Experts of a small language model: a softmax router, 741M tokens.
Below are experts of layer 4 (counted from 0) of a mixture-of-experts language model. Rows are named router (the router's row for the expert), down (a neuron's output weights, with its number) and show model dimensions 80-159. Each number is 200 + 30 x the weight over its row's rms, rounded and kept within 0 to 999.
After each expert's rows: a language model's description of what the expert responds to; "comes before" lists some tokens at least twice as common just after its tokens as in all text. This comes from a sample of Wikipedia text that the model never trained on. Tokens count by the router's weight.

# expert 44
router,206,199,178,185,252,269,233,234,206,189,219,228,171,184,217,198,237,206,166,191,255,173,190,206,170,220,197,130,190,173,180,171,171,177,205,192,181,190,185,171,246,187,207,239,197,151,176,186,192,196,152,190,166,192,198,200,192,143,266,160,208,222,174,194,154,157,195,237,206,209,224,232,246,208,203,198,241,210,185,203
down0,189,227,244,229,211,195,207,253,227,193,201,169,190,192,227,185,230,215,217,161,180,141,233,194,176,231,188,215,178,239,209,208,178,206,200,230,188,227,248,188,206,217,207,191,216,207,182,205,211,197,233,189,214,236,214,202,172,145,234,152,196,216,232,235,182,151,236,168,153,190,158,218,145,168,192,152,227,187,171,260
down1,149,206,200,216,181,244,210,242,158,213,139,215,233,163,250,199,238,190,242,211,200,236,192,180,268,224,167,215,185,215,242,183,215,255,213,174,168,202,187,138,197,153,157,181,156,202,167,226,214,127,189,160,204,215,219,185,213,248,219,196,233,215,230,186,162,179,172,165,203,180,192,215,201,221,196,213,201,145,247,248
down2,201,173,217,215,231,199,183,235,203,213,153,191,226,173,200,182,229,194,163,266,178,182,186,234,210,216,176,202,196,216,198,193,179,152,145,192,176,201,228,228,238,230,229,192,211,250,199,236,240,231,188,206,171,195,201,221,169,165,226,205,152,226,248,202,136,220,200,197,211,171,185,190,170,220,245,182,178,149,237,201
down3,179,174,188,205,185,221,236,161,216,183,227,218,222,186,182,216,150,166,243,172,175,186,236,203,211,250,180,177,202,194,269,228,179,245,162,209,242,237,200,208,244,214,170,204,199,151,205,212,166,220,227,153,214,134,180,192,170,218,235,246,179,160,174,229,183,233,224,189,246,177,205,192,205,160,131,201,168,234,147,170
down4,265,143,191,199,177,172,155,209,220,224,212,198,181,174,197,197,194,197,167,194,225,243,235,201,178,230,180,224,184,197,201,180,222,232,253,230,220,184,205,197,170,230,189,195,243,178,176,175,192,148,238,184,194,206,235,242,188,204,180,219,184,224,149,174,178,198,215,206,191,220,157,211,190,208,214,180,184,190,163,230
down5,161,181,187,170,178,212,207,205,174,181,261,229,202,189,205,157,233,194,255,210,246,258,210,233,219,194,171,154,227,223,200,196,204,116,198,210,219,200,200,190,217,242,195,188,204,237,269,248,144,172,157,212,240,237,172,204,184,227,214,173,189,204,247,157,151,181,195,169,191,173,224,202,149,180,251,170,193,223,211,221
down6,199,184,195,209,184,232,198,183,164,193,223,228,186,162,202,179,167,291,218,182,159,225,225,254,169,230,194,156,191,175,236,216,246,211,177,190,233,183,152,250,207,214,247,147,232,245,210,216,199,188,214,218,186,192,206,219,176,201,219,135,189,160,153,218,217,247,241,222,192,150,201,156,234,212,199,224,226,139,171,219
down7,200,174,223,201,222,186,150,252,193,223,207,200,228,149,194,213,165,153,199,220,217,209,180,198,205,205,252,186,222,171,205,187,208,230,231,195,218,206,198,206,154,234,219,185,245,256,173,236,222,271,184,249,168,152,187,170,168,179,229,174,219,161,165,194,205,217,205,229,125,209,210,204,174,219,187,244,198,245,212,250
down8,181,174,217,164,191,233,157,199,221,200,173,222,148,237,173,213,209,161,151,148,211,194,211,237,206,193,179,184,223,186,181,200,291,166,203,218,225,240,191,203,210,154,139,162,239,165,200,231,251,149,217,203,207,254,199,182,209,188,245,173,164,187,228,166,175,189,139,185,182,196,199,182,149,191,196,141,175,197,236,197
Numbers and sports career words. Digits and years (19, 2014–15, 4:04) plus common words in sports and biographies like home, High, public, moved, released, away.
comes before: " to", " in", ",", ")", " for", " on"

# expert 1
router,171,186,219,192,188,176,227,171,185,233,162,209,203,234,185,192,194,178,186,212,200,213,188,280,206,193,166,219,188,169,188,204,205,170,206,233,170,189,204,281,152,216,219,170,175,198,252,193,185,173,151,197,193,172,209,257,158,191,239,159,183,170,233,216,228,259,253,202,176,248,150,224,216,152,263,187,222,248,207,190
down0,245,217,132,220,189,216,153,169,202,162,249,238,247,189,177,170,156,228,221,199,222,198,197,176,183,182,220,216,168,226,208,218,179,186,205,210,208,178,209,152,217,189,197,288,241,228,184,189,184,210,221,207,209,225,196,222,191,269,201,173,212,254,209,175,166,208,194,201,151,182,223,193,137,158,204,257,206,227,183,197
down1,234,223,193,170,146,181,244,271,215,203,208,189,174,224,157,217,169,209,200,160,180,110,223,226,222,188,208,216,135,191,152,199,179,192,220,244,162,208,185,240,167,222,258,190,199,188,215,183,219,226,263,226,260,179,176,160,248,195,204,214,162,197,206,233,171,189,176,245,220,177,221,199,229,230,149,193,189,208,221,184
down2,187,141,210,213,187,237,226,145,167,206,196,194,255,257,211,181,213,190,218,213,223,207,165,208,259,195,231,221,226,183,220,171,221,206,181,215,223,190,201,172,185,186,159,171,209,194,233,271,182,191,202,141,217,206,189,207,243,234,223,230,188,191,211,193,191,219,212,222,198,183,197,165,170,218,228,174,208,192,235,198
down3,232,230,235,228,100,189,215,215,188,274,188,182,193,219,178,142,173,186,208,200,225,189,211,211,166,180,231,242,211,227,173,175,169,193,225,157,209,206,185,221,230,202,227,179,199,232,194,180,165,214,222,176,209,126,191,221,200,182,176,254,179,195,168,178,147,230,219,204,204,209,115,181,202,245,180,182,148,212,209,187
down4,151,186,220,175,201,217,131,177,203,234,137,232,242,220,151,165,190,237,177,203,227,187,211,230,261,232,227,242,178,186,194,173,223,222,279,189,188,226,238,227,220,154,214,206,182,193,222,291,196,207,218,247,159,167,180,231,203,192,252,207,178,193,206,195,156,222,170,175,201,227,222,178,191,224,213,163,184,218,203,232
down5,189,257,247,174,233,184,189,239,228,214,265,159,237,217,202,224,220,183,229,209,164,233,220,208,189,235,239,197,163,207,225,239,231,142,217,221,192,153,238,251,209,170,168,200,168,181,201,228,190,160,181,222,189,195,187,185,180,168,198,197,225,224,183,188,233,164,201,199,191,168,174,161,154,190,257,168,153,181,205,200
down6,257,159,168,197,202,233,191,240,198,198,256,185,218,199,175,260,221,178,143,227,258,172,175,178,261,183,246,225,218,229,170,217,151,158,172,242,177,169,218,182,198,232,219,198,152,232,208,209,208,185,190,216,224,260,189,219,181,172,198,172,220,195,223,241,200,181,232,176,257,225,238,257,201,182,155,170,236,191,216,201
down7,214,179,156,148,242,147,222,215,160,158,208,203,176,155,187,173,170,216,231,196,179,212,272,191,190,255,218,165,204,206,246,153,192,172,224,226,254,263,166,174,227,155,197,243,159,253,193,217,183,170,209,181,229,140,159,171,235,179,207,195,130,203,185,203,185,197,203,225,195,197,158,240,159,211,186,203,165,235,211,206
down8,197,139,192,213,205,214,193,209,201,213,202,182,203,196,213,234,237,198,222,252,207,210,194,193,169,148,200,188,182,217,168,250,197,166,159,231,224,180,184,189,220,168,199,199,195,260,156,175,151,232,240,253,251,197,186,221,171,209,142,189,294,196,202,204,203,159,180,219,252,196,175,210,198,244,129,199,158,229,269,233
Table cell separators. Pipe characters between cells in Wikipedia tables of sports stats, awards and lists, plus some semicolons, colons and closing parentheses.
comes before: "  ", "\n", " 0", " 1", " 3", " 2"

# expert 8
router,154,196,169,242,162,241,191,177,245,186,194,189,234,139,159,215,171,182,201,180,179,223,174,194,194,238,185,210,231,172,222,193,151,187,189,240,213,197,196,218,182,198,235,215,200,217,218,170,187,215,280,240,181,157,228,211,225,225,193,221,171,210,246,199,221,228,168,269,225,210,223,163,167,183,212,265,192,157,197,174
down0,146,204,159,199,211,192,183,231,179,212,209,210,191,199,211,210,168,235,181,197,241,195,246,199,176,209,196,224,138,251,155,258,163,208,242,206,217,185,177,206,196,137,226,247,201,257,188,205,177,209,155,195,148,188,207,220,199,231,163,144,247,220,237,198,172,160,182,202,157,141,204,232,161,248,185,201,141,211,259,151
down1,153,189,199,199,178,215,206,203,197,230,171,169,194,246,184,187,187,281,193,189,176,222,194,159,195,218,136,164,189,171,190,234,200,185,155,136,219,201,173,207,203,160,224,181,194,224,200,189,158,194,222,168,199,219,193,183,208,230,244,171,211,198,118,148,180,205,155,183,204,189,200,180,208,308,189,191,196,198,252,170
down2,192,204,248,205,234,169,209,161,159,198,227,260,196,186,192,168,162,185,201,201,201,220,230,258,187,181,183,235,242,220,191,209,204,207,220,196,172,169,185,227,176,185,222,166,168,265,185,206,153,213,238,168,218,260,195,230,198,215,133,194,181,211,204,186,185,262,198,168,179,256,227,225,148,170,261,136,256,225,235,187
down3,218,232,227,185,199,223,216,224,189,205,239,179,253,216,192,232,184,186,181,202,156,242,204,191,192,249,217,237,180,234,171,157,191,195,172,211,257,266,198,219,171,270,243,204,232,246,174,193,236,179,275,189,214,177,174,269,203,207,190,196,202,187,182,181,223,243,163,192,209,170,247,176,198,226,192,201,165,188,199,146
down4,225,203,200,189,231,226,185,199,167,188,216,151,215,197,180,212,199,206,186,163,157,164,219,243,228,208,166,199,204,205,184,196,166,207,231,191,169,140,216,198,151,210,171,264,197,202,177,218,143,152,224,178,171,189,146,243,200,204,232,176,207,220,196,185,254,218,197,174,238,156,196,184,171,212,202,191,178,156,193,218
down5,210,230,180,179,189,151,223,204,257,172,245,237,212,165,162,223,222,171,211,173,183,193,223,202,204,189,248,226,227,256,233,193,178,172,218,166,210,162,239,122,188,238,193,159,183,216,207,165,210,207,225,239,205,153,182,216,213,228,175,174,202,228,253,225,193,177,192,204,177,196,198,156,182,195,218,216,197,196,225,179
down6,179,203,239,253,241,160,192,217,186,245,190,192,225,227,182,203,171,239,179,198,210,184,268,262,160,167,179,237,236,151,200,206,219,195,223,245,192,191,225,208,161,208,166,183,176,179,274,212,235,165,281,218,206,208,208,249,234,176,192,216,173,168,238,158,197,238,208,202,178,208,189,223,171,222,224,209,213,152,219,187
down7,162,221,197,253,179,179,212,232,246,194,148,180,194,200,163,165,186,235,213,190,170,204,193,223,160,269,201,168,177,163,205,193,183,201,197,171,166,190,231,161,244,185,203,215,176,213,183,169,143,205,160,165,198,193,214,216,210,167,158,248,256,186,174,187,201,147,213,216,170,222,175,242,192,234,216,236,140,151,161,210
down8,208,122,194,227,210,210,159,221,206,241,195,247,263,230,212,187,241,239,157,187,247,187,187,231,189,156,226,201,236,219,186,203,206,169,209,187,189,258,226,251,197,175,179,207,206,152,177,140,211,192,196,147,247,203,195,190,153,215,191,200,214,194,220,176,227,198,231,226,133,251,242,212,229,238,214,138,234,225,226,179
Subject pronouns and names. Sentence subjects, mostly he, she, it, they, who right after which or a clause start, plus named and nouns like song, story.
comes before: " was", " of", "s", " is", "'", " has"

# expert 28
router,153,203,255,205,196,187,191,154,233,180,158,203,144,248,169,216,222,173,222,230,229,237,181,209,233,159,212,224,223,204,234,161,234,224,211,216,237,198,227,194,242,204,216,146,153,234,202,104,157,208,178,202,214,149,174,228,229,219,162,208,198,188,200,212,177,243,191,153,249,230,151,147,191,113,209,146,266,207,190,166
down0,141,225,209,208,137,256,222,203,258,212,169,166,193,149,182,258,248,206,182,191,158,219,252,233,250,214,177,261,145,167,209,255,223,153,185,204,186,240,225,219,224,154,180,220,185,205,173,186,182,226,182,220,184,167,256,236,210,163,237,224,228,187,205,195,196,216,189,184,186,254,188,219,211,214,184,196,213,199,239,213
down1,206,225,223,207,233,180,201,201,231,205,227,187,251,230,188,188,249,174,219,238,201,236,185,232,186,200,169,202,220,184,259,205,183,165,204,173,208,249,165,197,218,193,141,229,214,179,228,240,179,125,196,201,219,208,245,229,164,179,232,225,176,181,172,219,203,191,195,172,198,213,160,155,199,192,221,200,217,228,206,240
down2,164,156,175,210,188,199,195,163,228,222,167,193,202,196,223,172,226,207,191,223,185,183,198,186,170,166,233,193,202,189,165,170,199,230,196,170,186,209,183,199,182,210,224,249,196,214,189,156,183,232,189,194,215,218,180,255,119,202,225,141,159,210,200,215,174,174,173,216,184,222,167,183,229,147,198,190,202,195,258,186
down3,170,208,222,194,152,178,200,241,137,187,264,193,162,229,197,181,243,248,119,190,175,190,199,206,190,204,222,237,249,169,187,202,182,188,235,250,177,207,191,219,208,220,203,212,203,184,203,204,182,198,198,175,158,199,230,148,185,152,188,227,166,189,211,200,233,183,222,235,204,199,170,202,169,270,204,213,208,199,194,186
down4,227,205,194,201,220,258,162,196,222,146,205,249,267,173,221,257,193,248,159,221,177,202,213,193,137,226,213,211,193,199,223,182,235,192,184,189,175,238,180,205,207,165,155,167,156,157,164,181,174,190,180,145,185,227,209,200,208,222,159,225,188,173,219,190,199,204,217,211,156,230,142,235,169,194,209,239,211,209,187,222
down5,200,189,231,139,179,171,111,202,246,161,180,180,215,194,196,229,179,171,199,240,191,153,182,186,191,220,142,190,173,236,180,215,265,242,202,196,156,224,238,176,201,153,142,244,221,182,196,232,182,259,239,186,205,160,196,163,197,189,162,181,226,159,207,210,173,208,201,212,191,145,190,199,184,205,202,237,192,169,243,203
down6,182,196,143,159,222,211,193,180,172,204,207,198,208,219,201,206,231,231,188,204,183,218,182,238,175,190,200,173,186,201,229,195,229,234,263,196,217,161,197,213,234,213,211,204,230,244,150,219,151,263,188,174,213,189,159,239,189,207,187,169,235,191,185,167,136,140,209,232,224,209,206,155,249,207,182,259,180,210,255,157
down7,186,235,237,248,190,244,179,201,188,230,138,232,215,161,204,159,170,160,185,203,215,178,211,195,150,234,176,267,234,184,159,217,169,179,265,188,313,227,179,188,216,200,198,151,191,224,213,183,247,218,206,213,209,213,212,221,211,226,184,208,213,212,168,234,171,174,244,207,244,190,169,177,186,228,208,225,264,221,163,162
down8,124,223,154,163,181,160,192,219,191,221,174,233,214,204,240,193,240,204,209,225,196,119,241,175,227,237,216,217,215,198,178,213,154,223,216,124,201,182,156,246,229,216,240,192,229,225,152,223,204,205,211,160,228,233,201,174,204,235,153,158,229,200,215,210,196,230,167,204,184,209,223,218,153,219,205,241,208,209,171,194
Table pipes and section headings. Pipe separators in wiki tables, equals signs, and heading words such as Early life, Personal life, History, See also, Career.
comes before: "\n", "=", "  ", "\n\n", "The", " ="

# expert 15
router,219,201,198,183,131,206,205,231,221,170,196,222,232,163,199,152,174,211,169,236,205,208,184,184,215,188,227,238,152,183,191,194,176,178,228,222,190,254,257,201,233,249,213,201,170,168,205,220,140,236,223,179,172,168,251,166,147,197,198,146,172,171,154,253,185,183,189,197,160,188,226,198,189,213,270,219,199,190,172,220
down0,241,188,211,183,246,166,215,175,184,205,277,220,183,151,189,162,241,222,186,210,214,180,181,227,188,191,241,222,190,252,213,167,208,219,160,152,222,157,255,226,191,229,169,215,152,207,236,183,169,154,190,232,223,189,196,216,200,155,144,170,205,246,245,207,191,236,211,148,222,269,220,206,250,187,203,190,184,182,207,193
down1,191,164,185,183,253,210,223,150,182,234,163,213,229,198,162,209,139,163,211,213,241,197,169,226,219,202,205,203,203,219,255,222,221,219,201,170,176,182,243,209,205,285,176,198,204,215,205,185,185,179,254,169,187,208,171,180,175,255,212,239,261,230,227,188,205,240,167,174,184,219,234,160,143,174,209,195,188,179,236,160
down2,244,259,163,153,203,260,196,240,196,244,233,193,168,239,176,154,222,199,174,202,253,191,219,247,189,177,210,202,158,166,191,212,216,217,217,163,202,185,246,182,190,251,182,184,201,237,174,148,170,243,166,165,194,179,171,193,196,248,228,168,221,203,193,162,210,148,192,221,244,183,219,181,204,209,241,205,197,203,144,186
down3,171,204,166,248,161,244,187,195,195,208,178,234,174,191,171,232,200,179,213,229,222,217,216,212,182,235,212,130,170,213,139,186,197,225,230,207,241,216,202,213,243,178,229,161,201,172,196,188,159,180,243,224,220,199,198,214,246,180,208,190,185,137,229,199,166,247,264,176,206,204,189,230,185,199,195,179,212,191,176,288
down4,199,224,261,226,235,275,193,260,161,240,241,175,205,184,251,212,208,142,157,244,216,238,255,236,208,199,203,205,169,232,241,187,218,202,157,167,214,196,175,219,205,206,181,209,152,208,210,188,177,177,236,152,251,216,202,215,192,193,144,232,199,222,164,212,197,226,232,197,204,162,255,179,117,202,212,198,146,255,216,212
down5,252,239,202,178,194,220,144,259,231,207,247,183,200,206,196,206,196,193,213,176,208,229,174,179,213,201,199,254,251,189,194,149,227,212,170,218,155,208,229,207,188,208,172,241,174,233,200,190,206,178,187,230,188,199,226,175,143,176,154,223,234,160,235,229,177,224,224,189,226,198,275,243,232,232,194,213,253,182,213,188
down6,189,218,187,160,216,229,172,219,191,212,226,211,212,193,202,212,213,245,187,208,184,247,160,200,177,178,209,163,187,184,152,154,236,171,159,239,263,227,238,217,198,220,193,186,207,236,166,201,228,273,171,175,144,224,223,190,191,230,215,123,252,143,198,174,212,210,226,236,106,151,201,206,234,159,243,230,190,220,203,239
down7,156,138,211,152,184,163,190,220,264,206,261,182,194,167,224,169,163,238,218,187,234,196,203,232,158,239,189,239,160,126,249,111,208,197,252,163,206,253,183,205,190,206,188,125,191,208,230,216,205,179,213,149,221,208,235,163,212,150,181,155,231,195,231,131,199,210,217,238,215,195,192,185,194,193,161,242,182,167,176,184
down8,255,257,210,238,191,280,249,200,187,228,204,203,206,158,223,202,197,247,177,198,209,194,172,256,201,229,197,254,217,220,195,250,198,197,206,142,228,172,219,199,202,150,240,260,173,143,186,210,166,206,204,179,244,240,164,175,155,194,259,189,198,247,186,151,239,174,215,187,242,244,194,184,179,213,228,173,201,271,236,170
Prepositions and table blanks. Double-space blank cells in election tables, plus linking words and verbs such as with, including, became, located; also odd inner pieces like Cucujiformia.
comes before: "|", " the", " a", " in", " by", " his"

# expert 36
router,183,150,171,212,212,222,199,207,254,162,223,211,205,130,162,204,139,130,178,202,119,215,219,233,216,228,176,170,138,169,202,213,224,227,198,203,167,186,198,200,242,170,166,224,209,217,195,222,195,152,232,171,209,197,162,178,126,206,224,226,218,238,148,128,204,168,195,190,129,204,239,191,195,220,170,155,220,200,191,192
down0,140,219,238,205,201,160,168,204,229,211,184,197,207,211,190,184,213,162,224,240,169,230,241,202,162,220,202,170,183,244,208,169,194,213,193,198,257,179,192,215,182,195,220,202,230,216,238,179,118,175,257,208,202,212,230,235,221,228,201,207,123,164,216,197,192,194,158,230,187,212,215,169,137,193,183,217,191,228,205,208
down1,177,203,192,186,168,167,229,197,182,183,184,163,183,226,207,120,164,231,149,221,254,221,165,229,170,247,234,195,207,224,190,162,187,210,193,238,225,238,210,232,191,246,182,189,203,183,221,178,166,276,180,187,221,224,216,221,216,181,178,243,191,248,190,141,176,138,186,177,180,213,187,200,171,209,211,203,216,221,206,166
down2,210,170,217,233,226,271,233,197,237,260,196,181,206,190,226,199,208,130,259,208,170,155,180,178,178,178,222,217,203,215,199,208,164,185,186,193,212,187,186,229,174,144,188,167,226,251,232,214,207,139,178,178,243,205,164,127,188,179,202,185,180,221,132,190,224,195,222,154,138,217,200,210,195,194,219,182,194,219,168,165
down3,178,211,229,194,155,211,203,237,238,171,202,162,158,205,224,180,200,181,185,195,178,221,233,216,207,198,163,221,171,200,195,245,148,190,235,228,174,181,231,189,213,202,201,265,203,234,176,175,197,151,175,154,188,185,235,215,172,180,249,246,129,178,210,175,231,229,254,260,214,173,204,195,213,190,171,170,179,184,210,187
down4,209,183,134,204,198,206,237,182,226,228,194,222,251,167,161,235,172,233,175,178,210,169,256,184,186,205,203,183,265,190,203,136,218,162,197,191,193,145,190,162,170,186,200,183,269,140,142,156,142,206,214,224,208,207,190,162,184,188,175,181,256,228,148,185,200,200,190,189,186,242,202,187,256,207,183,224,202,192,155,170
down5,196,194,173,207,185,223,175,191,166,166,217,172,181,209,214,238,196,193,190,160,190,158,187,171,184,224,220,210,216,206,200,213,272,225,184,214,194,194,221,252,210,184,205,200,160,207,188,227,209,161,206,210,189,177,190,209,184,221,246,165,227,174,212,213,165,230,192,249,249,196,183,218,167,192,196,233,225,188,270,297
down6,180,224,210,223,214,202,223,184,205,243,176,251,298,165,203,214,193,188,187,193,255,214,166,277,196,223,164,209,238,229,199,217,184,232,166,235,167,188,221,206,202,190,213,221,180,200,200,165,231,226,212,239,218,161,224,217,199,226,207,257,171,230,213,211,241,194,181,244,189,158,245,188,164,202,221,176,216,234,215,243
down7,203,196,204,172,176,174,158,174,198,207,166,191,225,173,183,238,197,190,285,232,187,186,210,157,198,220,173,244,223,233,188,203,199,232,179,188,175,124,184,197,237,176,232,186,187,176,258,240,218,168,211,194,174,235,254,176,235,221,176,188,129,188,197,236,201,178,208,141,175,247,185,219,167,272,189,181,257,262,196,197
down8,164,211,191,204,242,166,160,152,212,245,151,229,243,200,245,250,180,229,256,233,230,231,204,191,214,226,248,144,222,153,195,234,174,214,198,167,240,205,214,251,151,155,193,216,214,209,150,211,166,221,191,242,176,207,258,166,177,166,197,192,215,226,214,178,269,147,206,209,204,139,162,173,175,198,219,164,200,198,212,159
Verbs and auxiliaries. Copulas and auxiliaries after a subject (was, is, were, has, been, be, not), plus adverb -ly endings and main verbs like lives.
comes before: " a", " the", " been", " in", " to", " not"

# expert 38
router,186,221,206,175,161,195,177,184,206,234,256,214,192,197,235,215,166,208,205,202,217,198,167,167,162,187,200,182,169,230,201,216,175,179,191,145,200,219,202,216,212,154,153,211,181,179,230,181,189,194,217,183,240,211,230,205,174,168,198,179,163,189,166,260,229,179,217,240,175,192,215,232,167,229,176,212,160,154,139,208
down0,175,226,206,250,200,255,191,228,182,238,208,219,167,212,222,202,161,169,208,223,208,195,148,209,239,223,216,289,192,191,205,239,238,247,162,202,181,180,183,199,234,223,181,205,230,160,249,159,236,134,194,189,247,176,219,158,188,166,182,190,205,161,185,195,227,176,186,206,157,186,203,172,239,194,213,228,213,142,163,230
down1,205,230,160,171,255,188,283,185,188,236,210,149,173,201,255,163,197,179,206,197,227,211,177,221,138,263,218,235,192,212,209,182,189,192,206,233,175,210,228,183,149,206,169,186,236,204,184,206,171,215,238,223,228,215,199,213,258,233,157,161,158,208,151,193,168,148,159,223,217,166,234,223,191,170,205,182,239,236,192,189
down2,202,211,159,231,227,191,203,210,161,210,192,221,193,227,205,239,166,242,245,187,208,235,181,201,151,211,184,179,193,157,197,175,189,251,189,212,190,237,192,146,175,205,161,206,231,120,205,193,196,202,196,187,193,230,210,178,224,183,192,189,184,202,241,223,218,192,222,204,178,200,180,247,190,200,212,166,240,184,145,218
down3,153,249,266,216,219,204,159,194,169,183,174,241,236,227,192,207,193,233,262,190,202,225,200,208,255,263,179,175,206,248,185,204,212,214,194,219,214,178,167,222,226,232,249,171,159,210,114,200,207,200,213,198,166,280,216,219,249,170,163,167,201,196,212,184,179,231,240,185,180,234,194,172,186,234,185,181,180,217,164,154
down4,180,263,216,225,233,180,222,228,138,263,239,163,180,165,199,190,170,185,182,243,211,236,174,204,176,169,238,204,240,190,215,206,222,151,174,200,146,161,171,209,205,188,179,169,188,211,232,238,218,207,189,209,156,240,198,206,199,217,180,159,214,160,225,218,175,195,164,212,213,141,228,229,163,185,177,192,243,187,242,146
down5,179,234,243,212,153,177,194,169,182,210,192,199,208,240,193,164,230,172,204,253,245,171,183,205,246,119,205,178,205,217,200,221,215,150,216,135,238,211,175,195,205,248,204,162,206,108,199,194,156,155,211,214,165,185,225,191,228,143,197,185,204,176,154,151,223,233,189,180,203,196,232,230,167,194,188,224,217,169,189,239
down6,145,148,204,173,198,196,222,178,205,195,211,205,222,182,182,224,187,164,193,206,177,199,180,214,209,210,172,116,234,150,166,251,218,157,237,145,201,187,233,149,214,208,195,159,209,217,183,199,260,213,203,203,146,216,199,193,217,219,130,167,169,231,239,176,199,193,175,221,173,181,199,182,219,176,180,190,209,188,174,192
down7,241,134,189,147,172,152,172,225,218,161,154,213,158,198,220,169,196,233,159,196,190,163,197,179,228,105,189,242,224,195,178,224,236,157,250,197,111,172,149,164,203,172,220,262,202,151,180,181,204,193,209,186,255,231,198,206,130,182,206,205,198,238,224,206,189,201,192,244,206,203,194,203,208,203,235,232,187,217,215,199
down8,252,197,172,219,164,172,244,213,207,190,167,197,239,184,178,203,242,172,214,187,209,203,163,199,217,181,188,218,239,220,193,166,143,227,179,122,142,189,117,152,182,248,244,214,201,193,203,169,236,214,204,205,206,184,250,210,243,246,203,230,176,214,216,192,214,200,213,208,214,187,214,138,183,183,204,221,221,208,210,208
Verb endings, hyphens. Verb suffixes and inner pieces like ing, ed, art in headquartered, particles out, down, per, and hyphens joining compounds.
comes before: " by", " to", " the", " in", " with", " on"

# expert 6
router,191,176,171,225,149,220,153,230,219,214,195,216,240,151,149,177,199,191,200,233,189,205,195,258,192,225,211,164,170,233,236,212,195,223,235,137,245,200,246,223,259,201,170,227,222,250,188,246,221,144,261,227,206,211,222,156,156,196,215,228,212,206,241,219,224,190,178,178,176,264,184,207,211,210,153,188,195,234,229,195
down0,230,205,222,197,225,190,203,227,175,232,236,199,197,252,232,196,208,172,196,162,188,186,279,156,227,158,197,223,160,204,258,143,251,200,230,185,226,227,174,218,277,238,251,195,111,210,185,274,224,248,188,205,162,221,232,243,216,187,264,225,201,197,199,265,146,218,211,176,211,191,210,174,184,186,204,134,215,222,228,202
down1,172,166,219,145,182,199,214,190,174,179,196,189,251,180,220,222,245,187,192,156,181,232,258,227,213,180,190,201,142,178,178,208,247,188,180,235,231,248,212,195,206,211,182,186,240,225,186,213,208,190,243,157,188,201,207,181,242,175,204,199,271,199,213,167,173,160,231,203,235,160,204,164,210,239,161,197,192,181,189,164
down2,207,188,185,199,160,168,230,224,212,172,188,211,176,194,236,213,132,223,157,225,191,186,160,223,210,217,194,156,208,220,179,221,216,196,217,192,207,177,240,222,258,216,178,200,198,160,192,166,210,220,153,217,173,187,214,180,269,253,164,179,250,196,222,181,240,148,239,198,175,187,261,156,225,161,211,233,279,198,195,184
down3,188,217,227,177,160,180,211,247,188,213,160,192,236,211,147,178,221,177,229,201,213,177,241,255,181,189,210,180,176,174,199,174,179,184,185,175,192,161,199,197,188,176,228,196,131,208,216,210,187,181,218,199,223,229,228,215,198,150,200,158,229,223,206,201,211,146,129,172,177,210,208,196,177,194,191,211,170,190,227,208
down4,219,226,201,244,169,188,183,231,226,170,171,186,231,229,261,209,201,257,220,198,176,228,181,215,212,192,170,215,243,190,209,198,272,189,137,216,231,234,195,220,215,176,156,222,208,170,216,155,178,201,182,193,226,258,198,158,176,206,195,219,196,155,204,210,158,196,202,232,209,235,178,201,196,178,205,191,210,207,218,228
down5,265,188,218,292,173,218,211,238,246,178,161,195,229,209,186,174,151,201,168,158,231,204,183,264,177,211,232,226,245,137,190,220,175,191,192,151,192,216,237,209,181,179,166,255,204,182,178,208,173,197,207,233,207,220,187,180,190,157,203,185,230,210,228,175,187,218,221,207,209,156,183,211,161,172,190,226,181,138,210,136
down6,196,248,239,201,214,202,180,185,174,215,200,220,205,179,188,182,167,194,182,194,186,234,220,194,227,199,208,198,212,207,153,206,191,228,160,193,205,135,248,235,194,252,191,199,236,197,153,208,218,209,181,189,217,134,223,240,214,179,160,196,181,168,165,236,179,234,198,202,250,195,253,233,210,160,251,212,244,217,212,182
down7,215,192,166,196,273,215,241,202,231,163,186,183,187,211,154,226,174,246,219,172,155,211,188,206,174,182,219,205,202,232,145,216,220,235,128,205,198,216,242,247,217,232,172,208,191,210,224,182,175,222,201,186,231,156,181,246,218,182,192,190,190,182,164,178,149,223,206,185,216,229,207,204,203,180,182,211,251,176,199,173
down8,233,227,200,196,276,172,183,182,227,189,223,247,164,187,252,230,233,161,205,210,208,257,201,211,171,218,220,217,223,182,212,219,204,195,197,214,166,205,208,172,214,216,209,129,208,211,181,178,177,189,226,168,139,206,162,166,178,208,237,193,179,182,230,241,217,182,215,175,232,162,208,194,112,166,207,243,203,168,247,193
Prepositions and relatives. Prepositions and relative words opening a phrase in running prose, such as in, to, of, at, which, who, during.
comes before: " the", " a", " his", " he", " be", " this"